From a checkpoint of a small mixture-of-experts model trained on Wikipedia.
Size: 9 layers, vocabulary 32768.
Experts: 48 experts in each of 7 layers, 736 GELU neurons an expert, 2 picks a token.
Below are experts of layer 2 (counted from 0) of a mixture-of-experts language model. Rows are named router (the router's row for the expert), up (a neuron's input weights, with its number), down (a neuron's output weights, with its number) and show model dimensions 288-383. Each number is 128 + 32 x the weight over its row's rms, rounded and kept within 0 to 255.
Before each expert's rows: "comes after" lists some tokens at least twice as common just before its tokens as in all text. This comes from a sample of Wikipedia text that the model never trained on. Tokens count by the router's weight.

# expert 27
comes after: "\n", ".", "s.", " (A", " '", ")."
router [136 193 122 114 118  83 149 114 101 126 152 116 133 106  80 126 157 154 212 171 127 146 128 157  84 171 157 182 170  85  89 127 201 148 181 115 114 128 120  92 134 118 136 107 113 191 116 172 142 179 194 159  83 149 180 116 114 120 150 163 182 137 110 139 125 124 156 151 131 126  84 179 145  68 100 138 147 126 163 149 163 114 141 125 134 106 142 173 160 154  96 132 137 140 147  86]
up0 [140 106 119 136 105 172 104  83  97 127  49 170 139 156 153 119  66  58 122  94 168 138 119 167 126 120 193 128 123 151 171  95 186 151 130 133 106 133 141  93 152 105 158  82 179  98  74 149 135 169 150 146 167  78 107 113 135  65 158 100 195 129  99 129 165 144  66 158 105 122  80 118 194  79 125  98  60 181 130 125  58 146 102 112 148 157 126  97 149 154 158 183 155 116 112 127]
down0 [167 135 108 137 156  83  85  97 126 120 103 146 176 130 129  88  69  51 102 101 181 130 127 135 164 165 101 189  85 152 144 117 184 127 113 113  85 147 103 139 108  27 110 108 149  94 167 192 170  89 115 118 202  95 103 111 111  83 133  59  92  90 123 125 184  90 142 168 156 130 152  92 186 146 143  81 112 159 121  71 134 146  39  65 116 108 128  67 172 147 181 133  85 134 150 100]
up1 [ 55 177 143 132 156 130 133  65 171 169 125 107 102 139 138  77 119 133 139 233 142  78 126 151  83 157 110 149 142 141  94 152 133 114 138 136 111 140 151 138 139 107 157 135 124 139 128  77 100 114 132 100  64 135 147 107 144 114 104 150  98 156 109  84 180 125 154 153 113  79  75 106 119 119 149 151 133 122  96 131 129 124 146 107 102  65 204 106 105  95 103 100 138 116 124 109]
down1 [133 136 142  89 156 138 138  69 104 143  94 101 128 128 138 139  98 142 110  94 124  97 138 146 139 120 115 150  80 107 187 115 174  72 145 132 122  97 115 143 122 109 122  98 142  68  66 124 141 115 105 112 110  84 155 144 101 162  93  89 129 146  78  62 139 129 180  85  92 172 112  94 129 125 106 148 115  83 102 149 166 167 160 112 134  88 105 158 107 162 113  89 114 184 122 102]
up2 [144  69 134  98 143 184  94 115  95 138 165 114 132 181 170 121 114 200 133 177  82  94 150  81 119 190 111 122 150 129 130 168 185 140 126 113 184 148 125 163 131 119 146 111 107 103 119 102 150 114 129 128 145 113 159  73 117 126 186  97  98  69 109 122  49 163 175 159 187 177 104 170 113 156 138 132 118 136 116 123  99 213 130  93  86 116 151 147 131 174 147 106  95 173 132 122]
down2 [145 118  96 162 112  88 200  96 135  80 144 122 126  45 143 131 108 109  77  90 160 115 122 169 143  74 151 121 114 115 117 143 156 101 112  85 158 132 119 116 151 104 134  76 160  58 142 137 127 128  74 175 121 123 120 133 180 141  93 148 149 156 102 120 167 161 112  94 128 132 149  81 143  93 152 119 112  91 152 104 131 132 109  86 146 162 136 100 133 117  38 152 184 127 163  88]
up3 [119 147 126 114 109 165 104 129 132 144 120 113 105 142 165 123 165 102 124 114 168 107 123 102 133 112 136 108  99 108 201 138  89  78  60 113 172  38 134 114 165  56 132 144 101 154 141 115  80 145 132 112 154 124 105 110  83 174 131 118 132 180 175  71 128 170  77 107 101  83 156  92 204 114 161 108 145 135  99  70 131 114 119 109 114 171 140 108  98 186 122 122 128 121 102 157]
down3 [113 113 160 154 164  88 112 154 130  95 132 134 147 149 156  76 140 142 100  61 169 104 144 109 167 146 193 133 140  94 153 120 134 129 105 166  91 127 110  90 143 126 129 129 148 125 132  95 113  73  59 136  84 118 107 114 132  95 178 130 105 116 117 110 113 147 115 133 137 115 153 173 150 186 221 115 129 126 143 133 152 103 103 156 128 149 136 164 139 153 103 180 207  91 130 118]
up4 [120  62 120 134  91  90 131 111  57 150 154 154 102 120 128 162  97  92 130 167 106 116 167  81  82 141 145 120  84 138 112 146 157 234 139 159 126 200  84 127 117 123 119 135 127 157 152 102 110 163 136 154 109 145 162 151 119 114 220  90  74 140  80 142 134 154 216  87 141 181 125 175 158 165 120 129 132 115 117 167  90 154 191 135 132 106 176 194 104 135 123 129 152 155 147 113]
down4 [158 176 103 131 176 120  80 148 131  47 112 173 138 149 133 130 176 108  97 118 116 126 151 181 213  96 151 139 157 136 168 145 153  59 128  63  73 188 112 115 136 121 132 172 181 105 139  82 114 168 107 153  70 107 103 105 169 104 133 135 136 162 108 124 128 114 117 133 164 200 152  35 145  68 127 135 116 136 149 141 116 145  90 107  59 134 116 127 144 150 131 130 137 150 119 146]
up5 [122 169 138 115 139 165 110 131 151 142 120 103  98 173 144  80 150  99 178 104 147 191 109 146 143 150 157 131 153 116 150  67 166 178 152 131  87 113 144  92 142 160 108 102 121 131 114  50 134 124 138  88 122 180 108 120 100 173 195 166 140 115 119 116 143  98 100 152 116  97 174 115  90 107 154 163 108 163 131 159 164 166 161 161 122 148 110 105 139 131  79 131 140 139 113 180]
down5 [125 157 180 135 119 211 164 154 114 133  49  89 139 112 175 120 116  89  57 136 163 129 166 128  74  96 102 151 195 139  86 103  87 158  96 203 119 107 174 163 169 211 109 153  74  74  96 142 170 177  80 159 167 104  77 164 139 117  70 100 137 140 150 188 107  85 119 103 144 161 104 111 111 120 166 138  37 170 152 122  95 168 115 100 142  83  79 135 143 166 130  86  91  82 129 154]
up6 [101 142 102 111 102 111 122  90 155 101 126 167 125 146  92  83 130 159 150 135 135 135 148 123 153  82 104 158 122 134 110 196 149 120 117 118  90 113  89 142 102 131 133 181 196 118 100 112 131 183 122 133 169 138 107 112 218 171  83 180 128 131 107 115 175  78 124 144 131 106 159 124 144 112 123 133 133  80 137  97 117 120 116  86 141 183 112  94 164 111  97 103  67 160  70  78]
down6 [101  97 120 171 113 128  76 143 145  69 125 123 178 101  68 149 144 177  72 109 111 150 189 137 162 141 153 161 135 184 125  93 153  99 130  91 108  72 129 107 160 135 162 102 127 122 169 153 144 165 138 103 122 138 154 132  90 149 146 118 114 115 112 148 147 154 179  98  85 140 110  96 140 148 127 142  79 120 156 121 152 125 118 115  88 160 130 103 104 157 147 135  93 123 130 125]
up7 [ 64 204  93 145  84 157 112 141 112 123 168 183  94 114  90 118 147  34 166 133 106 146 106  92 161 130 157 102 188 139 118  82 105 135 128 112 154 107 164  42  95 104  86  53 163  69 118 165 140 122 113 168 106 111 163 173 157 156 161 164 182 149 194 155 126 182 108 168 122 109 106 115  96 115 184 128 151 124 161 134 109 118 139 105 168  81 105  62 133  93 151 174 126 105  75 111]
down7 [112 153 154 115 114  80 102 205 111 114 152 169 151 126 134 133 139 144 151 124 138  76 190  71 113 139 137 122 151  92  95 159 107 118 201 187  60  68 142 117 136 143 128 147 123  90 120 117 119  76 107  87 166 102  57 163 139 165 115 135 126 153 144 165 100 115  90 127  48 136 132 101 189 141  68 164  90 158 125 125 156  78  96 173 162 125 110 110 145 139 143 123 139 154 151 158]
up8 [117 143 134 152 121  79 172 162 162 164 120 133 157 211 149 140  56 207 176 155 191 137  65 158 122 120 159 180 137 148 124 171 170 138 130  88 120 190 133 131 138 121 126 160 168 139 131 148 156  92 178  75 197 119 113 129 122 113 149 105  92 174 175 130 111 131 157 123 186  94 114 127 183  90 126 103 117 132 118 125 103 113 130  94 146 150  75 153 122 148 136 187 116 137 114 102]
down8 [174 134 116 114 121 167 116 119 137 117 133  85  77 172 156 127 145 184 144  57 129 129 126 138 118 108  72  85 122 103 122 105 108  89 161 120 141 115 154 155 123 134 219 171  80 114 195 130 155 126 206 136 121 157 104 103 139 164 118 134 117 196  97 122 151 119  90 145  89 157  47 119 125 119 158 141 125  67 113 157  99 145 139  88 138 154 100 212 128  85 173 100 135 117 172 100]
up9 [ 54 194  47 170  72 139 133 114 157 175  94 171 136 111  80 145 151 131 188 100 164 116 171 123 141 145 150  90 122 108 132  90  87 139  75  84 107  79 156 155 169 121  66 122 168 155 117 145 119 115 195 134  93 168 133 141  82 111  91 109 132  84 128 180 123 162 138 178  94  82 125 138 112  85 137 101 138 108 166 100 142  86 115 164 188  88 132 149 118 111 103 142  88 133 147  88]
down9 [166  98 145 141 136 131 152 131 181 151 113 113 138 150 160 149 100 166 140 108 152 133 156 131  74  95 157  87 133  82 129 141 106 187 137 187 121  94 129 114 107 136 133 138 140 124 104 102 110 162  34 129 124 100  94 125  99 126 154 126 112 157 122  83  88 148 140 102 108 107 124  16 123 127 134 171 109 159 120  94 141 118 187 117 168 115 138 123 114 164 160 121 188 144  51  81]
up10 [160  78 124 148  90  93 183 140  71 124 144 114 131 183 149 138  97 169 110 119  86  96 107  92 138  97  34 128 162 144 130 126 144 106 133 114 102 117 188 106 114 130 143 142 137 121  80 126 103 101  84 119 140 103 175 148 108 147  77 115 107 184  71 109 128 112 138 167  59 157 167 108 117 131  99 130 129 136 129 102 152  62 121 108 132  64 134 158 167  87 121 144 143 114 157 118]
down10 [138 164 102 146 147 140 123  63 168 137 113 159 144  59  62 153 123  93 126 205 117 176 142  54 120 180 132  68  84 105 113 100 124  90 158 181 113 112  92 161  94 149 166 152 150 110 112 135 126 153 186 102 108 106  72 139 120 181 151 164 126  87 156 135 119 142  79 137 141  98 118 120 155 161  87 108 123 136 118 171  94 208 128  78 119 153 138 133 125 112 109 121 150  89 182 139]
up11 [102  59 163 100 167 146 145 100 193 114 116 125  96 173 135 129 113 150 128 130  97 127 117 162 135 119 141 103 120 104 100 180 172 100  71 111  72 124 145 185 183 115 102 125 144 184 163  65 151 125 174 182 155 109  87 143  54 123 103  99 106 139 112 142 134 129 165  98 130 155  80 153  44 126 140  95 154 131 144 153 132 154 170 131 184 210 179 135 117 178 144 161 150 159 108 134]
down11 [131 148 123 129 140  91 141 156 156 170 164 125 148 164  81 101 112 140 121 153 128  79 116  81 119 112 125 107 119 175 210 122 123 138 194 113 126 145 151 138 129 150 114 115 176  80  62 158 121 157  80  71 120 161 171 181 142 184 105 163 182 137 189 155  61 133 137 128 147  99 138 127 151 137 167 172  71 145  98 186 144  96 172  75 104  74  97 117 156 117 115 104 124 158 131 135]
up12 [115 129  78  73  91 132 172 148 135 129 131  83 174 109 100 167 182 128 116 115 130 104 111 112 140 187 138 151 159 126 130  66 131 107  88 146 147  61  88 136 116  95 116 112  64 148 153 141 139 105 133 208  67  67 130 148 151 172 135 179  78 154 122 162 188 117 117 109 115 110 116 140 166  51 131 144 194  52 212  75 117 138  88  98 143  94 162 153 144 158 188 171 135  82 108 134]
down12 [157  46 118 134 158 145 110 149  87  83 163 111 152 112 166  54 136 106 146 128 103  80  86 130  91 113  92 125  91 127 107 174 168  90 132 119 211 141 126 177 128 142 176 123 124 140 111 105 127 159  99 151 178 109  46 176 157 103 115 142 104 122 155 156  98 137 125 116  80 130 199  99 139 218 169 159 155 165 116 112  97 136 170 110  93 159 102 106 180 121  87 103 117  57 162  58]
up13 [141 157 143  68  99 192 121  50 106 181 134 159 127 191 146 133 125  81 162 174 182 146 168 114 124 168  81 140 134 168  79 106 149 118 128 140  62  89 130 122  85  69 153 152 138  82 119 122 120 108 131 148 108 117 135 177 117 177 154 165 104 164 116 122 120 128  98 143 100  90  73 160  74 177  78  77 128 116 130 168 151 125  58 155 141 107  81 117 134 175 119 144  47 110  76 126]
down13 [178 157 121 135 121 107 223 153 116  93 115 135 172 139 177 106  95 144  76 144 111 110 113 164 160  65 119 163 101 101 187 112 115 107 111 130 156 156 168  93 150 137  90  78 143 168 102 139  71 134  36 175 127 108 142 100 183  28 119 146 101 130 132 117 133 100 132 167 101 166 120 122 192 113 118 132  89 165 156 138 167 169 138 117 104  99  59 162  98 151 114 146  87  91 153 132]
up14 [ 91 167 143 180  94 147 130 186 175 133 159 136 114 185 167  85 125 119 167 171 112 151  95 141 180  82 100 167 103 119 123  93 138  82 137 104 164 166 125 137 140 156 121 109 155 133 105 157 130 138 155 140 136 126 121  87 138 142 118 113 171 100 146  95  92 138 124 149 101 170  82 168 158 111 117 153 128  80  98 139 132 114 165 120 133 192  91 175 157  87 108  70 114 138  96 177]
down14 [111 147 168 103 170 127 145  96 154 135 217 115 132 112 122 151  78  54 116 102 140 133 120  98 109 110  94 156 119 141 168 133 137  74 102  72  92  88 171 138  82  89 132 123 151  85 182  86 135 165 134 124 162 179 175  96 149 160 138  66  97 148 161 138 160 137  86 109 102 108  98 135  91 117 146 129 159 102  91 196  92 127 129 179 174 163 133 167 166  88 136 123  88  95 170 118]
up15 [121  86 159 139  92 141 100 145 133 107 154 128 112 129 177 119 141 161 149 128 155 127 172 138 146 111  91 145  99 148 107 159 126 182 112 130  93 135 162 149 119  86 140 150 105 126 148 120 156  88 154 116  94 118  51 151 136 105  82 146  76 100 111  79  92  92 142 148 116  92 122 119 103 150  93  62 113 149 108 149 130 103 101 125 133 107 108 110 203 151 152 111 148 144 151 103]
down15 [114 101 119 149 161 153 191 147 129 104 150 104  55 198 148  89  85 119 106 155 124 141 116 149 161 107 135 152 122  61 124 140  87 135 129 132 143 148  73 188 150 104  94 129  93 124 123 156 190 129 159 137  78 165 179 139  70 138 152  91 122 110 179 118  81 148  69 118 177 104 129  76 109  99 151 132 135 143 105 111  99 136 186 188 102 126 161 153 150  95  85 132 113 131 134 157]
up16 [ 92 138 125  62 139  99 141 132 184  97 121 117 135 193  82 145  78  97 114 133 151 139 185 130 166 105 154  79 123 178  86 177 103 152 153 148  90 127 155 135 155 153 122  42 103 154 160 106 160 117 149 148 159  90 232  98 134 143 132 169 174  96  89  84 104 121 117 199 114 150 127 112  75 116 173 113 132 167 146  52 139  63 126 101  77 137  44 107 118 118  92 140 110 135 129 116]
down16 [160 154 134 119 132 143 108 118 137  82 155 147 203  70 152 147 110 141  82 150  92 137  75 131 135 124 116 101 116 129 160 112 185  89 167 127  88 138 165  75 121 109 146 135 167 151  45 112 101 123  95  87  84 126 150 142  91 191 121 111 161 170 128 152 154 209  95  67  85 176 138 134 159 158 134 165  78 160 181 154 174  93  50 142 109 143  92 115  65 122 139  68 146 127 165 125]
up17 [141 143 122 107  87 111 123 147  47 147 137 120 120 112 128  88 158 134 135 111 104 191 134 138  93  83 143 109  86 114  99 126  97  64 201 100 196  94 140  78 148  64 107 109 134  55 131 126 147 123 124 134 119 148 118 158  92 169 131 115 129  70 117 178 107 107  59 138 150  78 163 145 172 187 188 134 121 102 151 153 101  86 131 124 168  87 182 149 129 109 126 142 144 132 161 146]
down17 [102 137 113 144 140 125 119 129 149 226 168  81 182 145  84 128 126 111 107 178 163 101 113  41  72 116 130 158 168 124 127 119  91 150  73  80 179 133 117 157 126 141 194 124 124 105 151 106 141 169 132  62 131 138 149 128  99 165 121 131 131 138 149 125  68 125 136 150 109 137 106  93 138  97 115 143 110  74 133 109 104 137 112  86 123 124 111 100 147 118 147 111 185 141  85 156]
up18 [ 75 160 151 141  81  96 160 138 116 188 148 171 125 104 109 154  90 189 226 125  83 116  90 104 168  62 116 185 113 136 100  66 110 135 142 163 143  61  71 197 101  82 135 162 102 115 116  87  97  76 140  97  82 119 105 149  88 165  92 118 137 150 103  79 159  70 129 147 156 142  77 107 120 150 133 148 168 129 115  99 109 105 174 133 177  69 150  43 131 115 131 141 133 131 135 123]
down18 [126 105 180 118 151  83 116 150 117 100 179 139 100 105 144 127 144 115 139  91 171 138 108  80 112 129 137 183 162 124 154 167 188  80 116 186 160 168 151 108 154 160 122 149  92 154 187 115 117 127 189  94 167  82 125 153 102 159 120 188  87  92 149 147 149 129 128 132 142 137 171 119 123 117 161 127 155 151 142 112 106 103 110 174 133 131 110 116 171 167 114 121 104 103 104 109]
up19 [158 136 144 152 102 120 164 130 132 128  53 123 129 105 110 101 107 112  94 136 106 168 114 183 182 142 114 100 125 121 127  95 184 119 152 140 111 164 120 123 125 117 113 133  54  90 119 129 136 153 124  89 119  79  60 176  94 156 128 113 194 170 180 117  91 159  99 123 123  83  87 145 158 149 160 104  97 108 122  72 166 156 167 121 123 155 115 150 119 121 162 149 198 164  67 107]
down19 [109 105 120 199 152  76 150 115 191 136 130 111 132 149 136 111 200 134 160 144  98 100 127 123 112 145 133  82 125 125 164 200 160 162 152 153 106  58 127 135 143 140 139 158 121 101 134 121 126 157  94 152 141 123 152 138 146 109 100 145 178 103 153 157 141 178 169 113 100 204 172 121 104 143 104  66  95  50 137 144 129 218 156 128 125 128  83 111 110 151 127 155 111 129 196 133]
up20 [117 139 161  88 146 192 132 104  99 151 132 141 127 162 158  93 115 158 103  92 118 129  68 151  71 198 105 182 128 101 134 203 137 148 119 122 127 127 114 134 129 154 103 146  91 146 176 161  98 110 121 130 126  81  91 107 145 173 104 156 106  88 122 122 127 183 115 112 139 150 158 169 142 127 127 127 119 129  66 174 150 133 168 147 237 121 141 128 115 129 103 138 124 156  98 147]
down20 [122  90  88  94 152 139 177 159 155 172 100 117 174  74 124 102 112  79 113 178 121 147 123 149  82 104 151  77 165 118 121 105 185  96  98 152 140 129 172 133 148  98 184 137 113 117  77 118 156 126 157 148 177 160 177 128 114 125 136 134 119 102 140 116  59 157 116 136  77 130 114 121 151 127 100 130 140 148  99  97 131 159 137  78 140  84 146 147 117 145  92 131 118 150  76 136]
up21 [118 190 138 114 162 118 169 106 149 136 142 141 152 117 135 176 123 133 132  94 113 149 134 146  86 103 141 102 134 207  63 105  99 140 166 119  81 107 126 125 130  68 192 155 146 137 156 142 131 142  57 135 186 133 176 142 126 100 192 119 131 104 134  85 112  58 135 135 122 109 119 114  99 138  99 146 131 122 135  86  87  99 118  91 128 123 144 121 114 126 125 177 152  71 128 137]
down21 [113 108 174  54 143 160 126 134 118  83 117 171  97 119 138  82 130 128 123 121 105 114  84 116 146 137 134 175  88 113 195 123 101  40 171 125 172 176 141 148  98 123 139 125  87 124 109  82 138 129 169 196 153 134 121 186 145  88 112 169 116  94 152 115 155 137 124 158  97 116 111 122 112 110 113 126  91 136 101 119  76  63  83 126 148 111 162 130  98 141 123 175 140 133 169 132]
up22 [114  94  83  98 126 105 123 132 192 106 164  76 156 142 117 164 116  52 106 179 119 115 127 134 126 178 122 147 129 141  47 123 165 121 140 163 166  75  94 121  95 164 114  85 105 139  84  99 126 126 155 142 100  76 146 165 139 163  85 142 109  86 141 160 145  85  70 124 191 168  99 137 162 128 156 113 134 127 182 197  84 152 158 131 142 155 146 129  70 122 108 139 140 132 109  88]
down22 [125 142 139 122 159  95 151 113 146 148 109 148  84 163 140 113 117 104 118 104 145 124 112 145 119 120  95  78 111 134 115 141 117 133  73  60 113 132 126 118 186 137 124 167 125  28  84 131 160 167 121 135 179  98 139 171 147  93 145 105  78 224 128 157  71 172 114 145  97  78  99 113 143 184 155 164 136 142 126  66 146  96 148  73 116 201 195 118 146 116 137 121 101 161  56 123]
up23 [160 176 112  89  83 117 149 125 151 136 166 166 149 108 163 125 125  74 120 181 135 166 139 153 125 177 172  87 149 136 151 137 135 128  91 131 103 130 129 116 135 203 117 116 151 120 158 121 153 174 141 119 155 149  79 102 131 150 117  80 145 202 127 123 130 105 160 173  97 174 131 100  77 111 127 180  94 146 143 145 133 183 127 153 159 160  82 137 107 148 160  97 170 141 109 129]
down23 [222 113 176 199 162  78 195 178 138 107  98 106 148 130 130 113 104 119 129 122 153 122  91 180 150  74 111 116 127 117 178 122 134 126  94  92 115 152 117 121  88  62 153 109  99 144 139 136 169 166 146 162 120 165  86 156 138 119 159 204 156 157 154 136 139  72 134  83 164 115 114 162 139 122 152 135 180 134 139  89 102 104  98 124  93 106 134 122 153  79  44 104 119 171 108 129]
up24 [151 127 188 150 106 149  83 138 119  82 117 123 132 157 139 172 138 111  96 158 143  67 162 121 158 156 139 131 175 131 113 174 133 154 112 150  69   1  87 139 118 106  70 172 165 165 151  52 118 133 163 134 132 110  90 168 118 128 156 115 131  71 127 147 127 131 109 121 165 109 117 140 148 112 174 182 170 110 213 164 129  95 126 127 150 173 129  97 124 128  88 158 110 185 123 155]
down24 [138 156 170 134 146 131  66 123 112 123 147  85 168 178 143 120 129 115  83 190 120 141 181 105  79 121 130  77 110 116 235 186 124 133  83 190  20 130 129  96 165  95  86 123 106 163  79 108 120 118 192 165 146 153  78 140  67 121  72 125 164 105 136 160 115 129 151 194 122 116 109 158 104 131 127 150 128 199  42 139 141 115 116 101 156 111 163 155 119 112 154 134 116 123 131 158]
up25 [153 158 123 124 107 177 151 187  87 129 146 155  86 167 101 145 157 134 170 144 190 138 147 108 192  56 132 175 148 132 171 134 122 165 199 133 164  90 135 201 127 198 122 151 197  95 142 131 126  83 163 185 167  28 137 129 162 121 152  82 122 143 114 148 180  98 126  91  71 104 138 172  77 151 132 106 170 130  97 165 188 142  37 101 150 171 156 139 111 158  75  86 165 166 130  76]
down25 [120 121  65 160  92 118 136 126  92 103 132 153 119 131 136 109 195 141 179 163 108 111 128 134 116 176 169 112 145 190 101 153 141 158  84 155 115 143 120 115 146 108  89 105 204 161 118 161 120 130  40 135  72 119  97 137 148 152 176 117 156 125 115 141  52 107 113  75 100 159 166 160 192 123 123 132 138 129 123  85  71  96 132 218 105 123 123 126 153 128 101 131 203 152  80 175]
up26 [139  72 107 113 164 131 129 145 124 109  58 158 100 129  84 125 153 110 151 181 134 149 141 190  83 167 106 173 113 160 160 114 163 116  77 132 134 145 188  83 174 168 126 118 104 135 146 159 121 113 118 112 115 188 152  94 110 110  96 122 112 166 126 159 152 113 172 211  95 118  91 123 123 160 124 206  91 131 113  60 119 159  66 164 123 144 155 116 178 118 151 155 135 215 134 162]
down26 [187 137 144 133 160 100  94  84  92  76 142 117 147  99 115  93 136 158  95 105 141 107 100 145 116 151 126 154 128  74 156  93 157 147 166 113 169 125 132 126  85 108 121 135  65  93 122 150 120 100 133 105 146 160 103  46 132 157  56 164 124 131 169 184  76 113 118  98 127 135 171 163  57 125  89 103 101 151 167 175 145 137 152 120 120  88 156 146 172 111 109 118 148  91 126  78]
up27 [137 159 110 152 172 174 167 153 178 102 113  96  88 123 149 141 170  66 144 116 113 125 116  88 117 131  81  69 164 130  96 118 117 115 132 150 166 150 136  78 101 162 124 182 116 183 115  56 113 106 159 158 116 136 162 111 198 157 147 141 156 138  95 191  86  89 113 101 155 105 132 174 133 130 171 100  77 131  84 102 110 117 137 114 152 124  93 109 178 110 115 132  53  99  53 112]
down27 [130 149 135 129 125 136 134  79  69 137 119 133 173 188  85 155 106 127 128 112 120 138 145 133 149  95 124 113 119 145 150 120 152 105 110 108 158 118 142  96 163 147  93 116 177 129  94 196 111 130 100 120 158 126  73 147 129 153  97  94 137 105 134 113  93  56 124 143 117 150 173 107 152 167 133  88 143 150 102  97 135 112 161 130  91 120 115 139 137 136 126 117 123 153 118 129]
up28 [131  84 115 143 122 159 140 147 145  90 140 178 148 103 118 148  99  97 148 155 118 175 149 123  58 132 111 139  77 175  91  72 148 116 151 114 154 145 138 175 164 126  42 159 167  73 197 108  87  86 198 132 154 110 125 120 106  85 112  99 112 125  74 155 109 124 146 155  92 111 156 125 109 140 128 138 114 118 132 166 116 145  92 109 159 153  89 171 116 186 124 186 105  56 177  96]
down28 [111 122 142 143 140 156 181 143 161 175 183  89 128 150 225 151 163 120 130 101 124 154 106 177  99 130 160  92  84 174 178 147 109 100 121 165 125 115 142  87 198 208 142 116 151  73  83 126 129 150 148 162 129 152 112  87 114 106 135 194 144 102  94  85 122  62 109 131 135  78 146  95 126 135 100 152 188  84 120 137 143 155 113  91 117 205 108  88 151  76 116 119  80  87 116 147]
up29 [135 125  87 183 149 121 124 131 179 132 109  96 167 131 165 121 126 169 176  80 106 199 144 114 134 170 132 137 136 168 107  99 130 120  81 126 109 105 111 128 138 149 131 108 142 141  43 163 154 168  85  63 127 115  81 119 122 150  96 135 116 133 103 148 100  91  92 152  74 105 168 109  81 117 123 159 178 158  60 101 154 122  96 172  24 146 101 118 174  87 121 192 104 133 152  79]
down29 [116  79 151  96 124 133 157  95 150 148 141 152 159 136 125 133 120 141 159 148  85 170 134  95 130  59 130 124 106  90 157 108 100 156  80 167 157 113 156 168 106 191 123 129  76 136  37 147 150 198 145 143 190 100 133 112 159 157 131 147 132 103 106  61  63 172 100  87 137 115 127 144 101  99 139 106 115  97 151 139 112 112 174 139 100  76 159 147  86 144  57 104 134  98 134 157]
up30 [120 150  78 176 144  93  36 125 147 148  73  64 148 134 146  57 132 155 119 133 141 114 170 107 166 131 120 173 124  89 132 142 125 110 124 165 143 134 126  96 139 119 141 145 106 214 135 196  97 178 153 174 115 121 113 118 135 171 211 119 159 100 157 140 112  81 130 191 114 118 160 115 159 103 107 173 167 167 129 144 119 111 123 100 137 103  99  79 131 154 199 219 109 126 126 186]
down30 [129 109 158 132  76 161 155  92  81 108 135 113 123 114 194 110 125 125  90 113 136 119 124 178 141 103  67 114 173 141 121  96 136 173 141 132 103  92  93 172 165 145 136 140  74 126 109 115 139 172 102 129 101 109 173 167 136 149  94 145  94 110 136 147 102 129  97 117 112  92 107 176  87 104 110 132 125 113 161 175 155 107 139 150 164 168 145 151 125 129 181  55  98  79 126 120]
up31 [139 173 140 100 105  89  80  97 167  38 174 103 108 124  82 118 139 101 123 162 108 138  83 135 184  73  60  95 137  57 152 132 149 132  98 129 143 155 173 140 135 127 104 100 123 148 142 110 110  38 140 152 111 146 105 127 138 129 103 129  95  79 151 130 153 129 114 138 145 159 132 149 111 133 112 167 128 101 135  73  40 211 126 114  89 104 146 175 169 219 129  86 131  82 154 118]
down31 [139 116 117  97 191 136 163 151 116 143  53  95 133 140 133 125 111 145 104 174 123  98 159  92 115 150  82 116  61  70 102 169 147 111 123 103  97 119 165 129 125 163 154 136 129 182 113 133 156 129 122 166 154  71  77 160 141 185 120 141 106 142 111 124 113  81 106 121 119  96 145 155 145 130 117 125 160 136 118 118  95 106 200 145 134  60  73 184 171  91 100 122 137 142 137 150]
up32 [141 164 151 103  84 125 123 160 168  86 161 132  83  99 152 140 121 159 162 130 131 140 166 141  88 144 142 203 106 152  85 101 165 155 182 134 172  80 151 150 142 114 147 111  92  84 140 109 109 163 172 108  87  78 155 141  78 124  68 125 126  90 121  64  95 130 126 169 136  99 126 127 139 160 152  43  73  98 139 144 125  86 124  83 132  97 147  88 122 162  86 144 126 102 152 167]
down32 [ 98 103 154 107 124 108 180 132 161 119 168 136 138 122 111 128 127  97 130  63 133 160  57 140 126  71  87 133 126 115  75 158 131 173 141  66 117 148  94  82 121 116 132 134 186 140 114 121 151 146 130  99 185 168  76  61 192 130  93 167  87 136 160 192 121 114 170 159 125 155 177 148 123 185 143 120 134 119 145  82 131 201 135  91 139 166 131  55 141 139 166 155 111 138 129 147]
up33 [129 124 132 185 129 136  85 113 115 174 197 215 131 119 134 131 143 131 125 170 131 127  93 100  82 108 182 116 100 146 148  66 169 162  96 138 106 128 122 131 105 109 132 107 130 120 132 110  52 131 136  88 156 133 162 171 109 142 135 126 124 146 113 144 132  78  89 168 227 102 102 112 122 162 129 155 172 128 120 148  77 141 117 138 102 118  98  82 127 146  71 114  68 120 189 158]
down33 [164 127 128 139 131 120 110 145 132 161 102 130 138 107 165 216 149 123  98 145 162  97 155  60 112 129 109 122 150  74 171 131 137  97  82 104 177 111 132 143  93 126 151 166 110 189 143  77 166  86 151  97  97 152  92 133  87 158 141 168  85 144 164  98 121 107 141 142 110 138  87 135 142 112 153  77 116  74 121 185 128 107 170 117 153 130 194 135 116 124  88 139 117 172 135 138]
up34 [110 172 176 110 149 135 149 101  85 115 120 125 115 122 126 142 133 116 123 118 113 188 177  74 135 149 202 163  99 196 106  83  78 173 124 129 112 211 149 141 124 118  81  97 178 128 132  89 151 150 131 143 171 111 124 141 178  87 129 137 174 124  77 140 124 141  87  95 123 203 105 160 148 137  91  78 113 157 150 150 103 105 165 110 132 109 111 115  95 150 166 123  89  72 119  59]
down34 [129 122 101 141 138 123 110 152 145  97 143 146 139  91 162 122 125 149 138 130 115 136 140 136 133 148  81 128 155  83 133  84 150 179 130 123  92  80 125 165 155 131 145 126 124 141 122 208 140  59 116 114  65 169 146  51 177  81 157  89 119 146 126 157 121  89 150 107 165 167  88 162  87 136  90  58 197 132 189 113  84 159 136 101 187 117 124 133 124 148 123 136  90 139  99 130]
up35 [103 104 151 153  83 113 169 159 132 142 129 135  93 160 143 117 166 144  98 135 181 135 119 151 110 140 145  97 143 178 134 158 123 162  91  98 106 121 137 118 207  79 149 129 142 124 115 190 150 195  87  94 205 156  99 127  84 118 154 118 152 138 126  98 121 125  94 116 138  46  77 144 156 116 127 150 109 220  98 129 124 105 105 117  87 111 120 117 134 161 164 189  82 136 122  98]
down35 [169 191 125  88  93 138  66 144 151 138 117 144 179 122 127 113 146 106 115 131 172 166 119 150 125  42 138 148  58 112 145  45 172 163 159  84 101 150  99  49 109 118 180 117 133 113 138 143 114 159 167  78 130 111 130 105 159 143 117 122 117  95 160 110 148 141 134  73 123 104  97 153 124  90  85 112 109 108 169 188 148 145 124  83 121 140 111 224 155 145 185 124 110 134 141 145]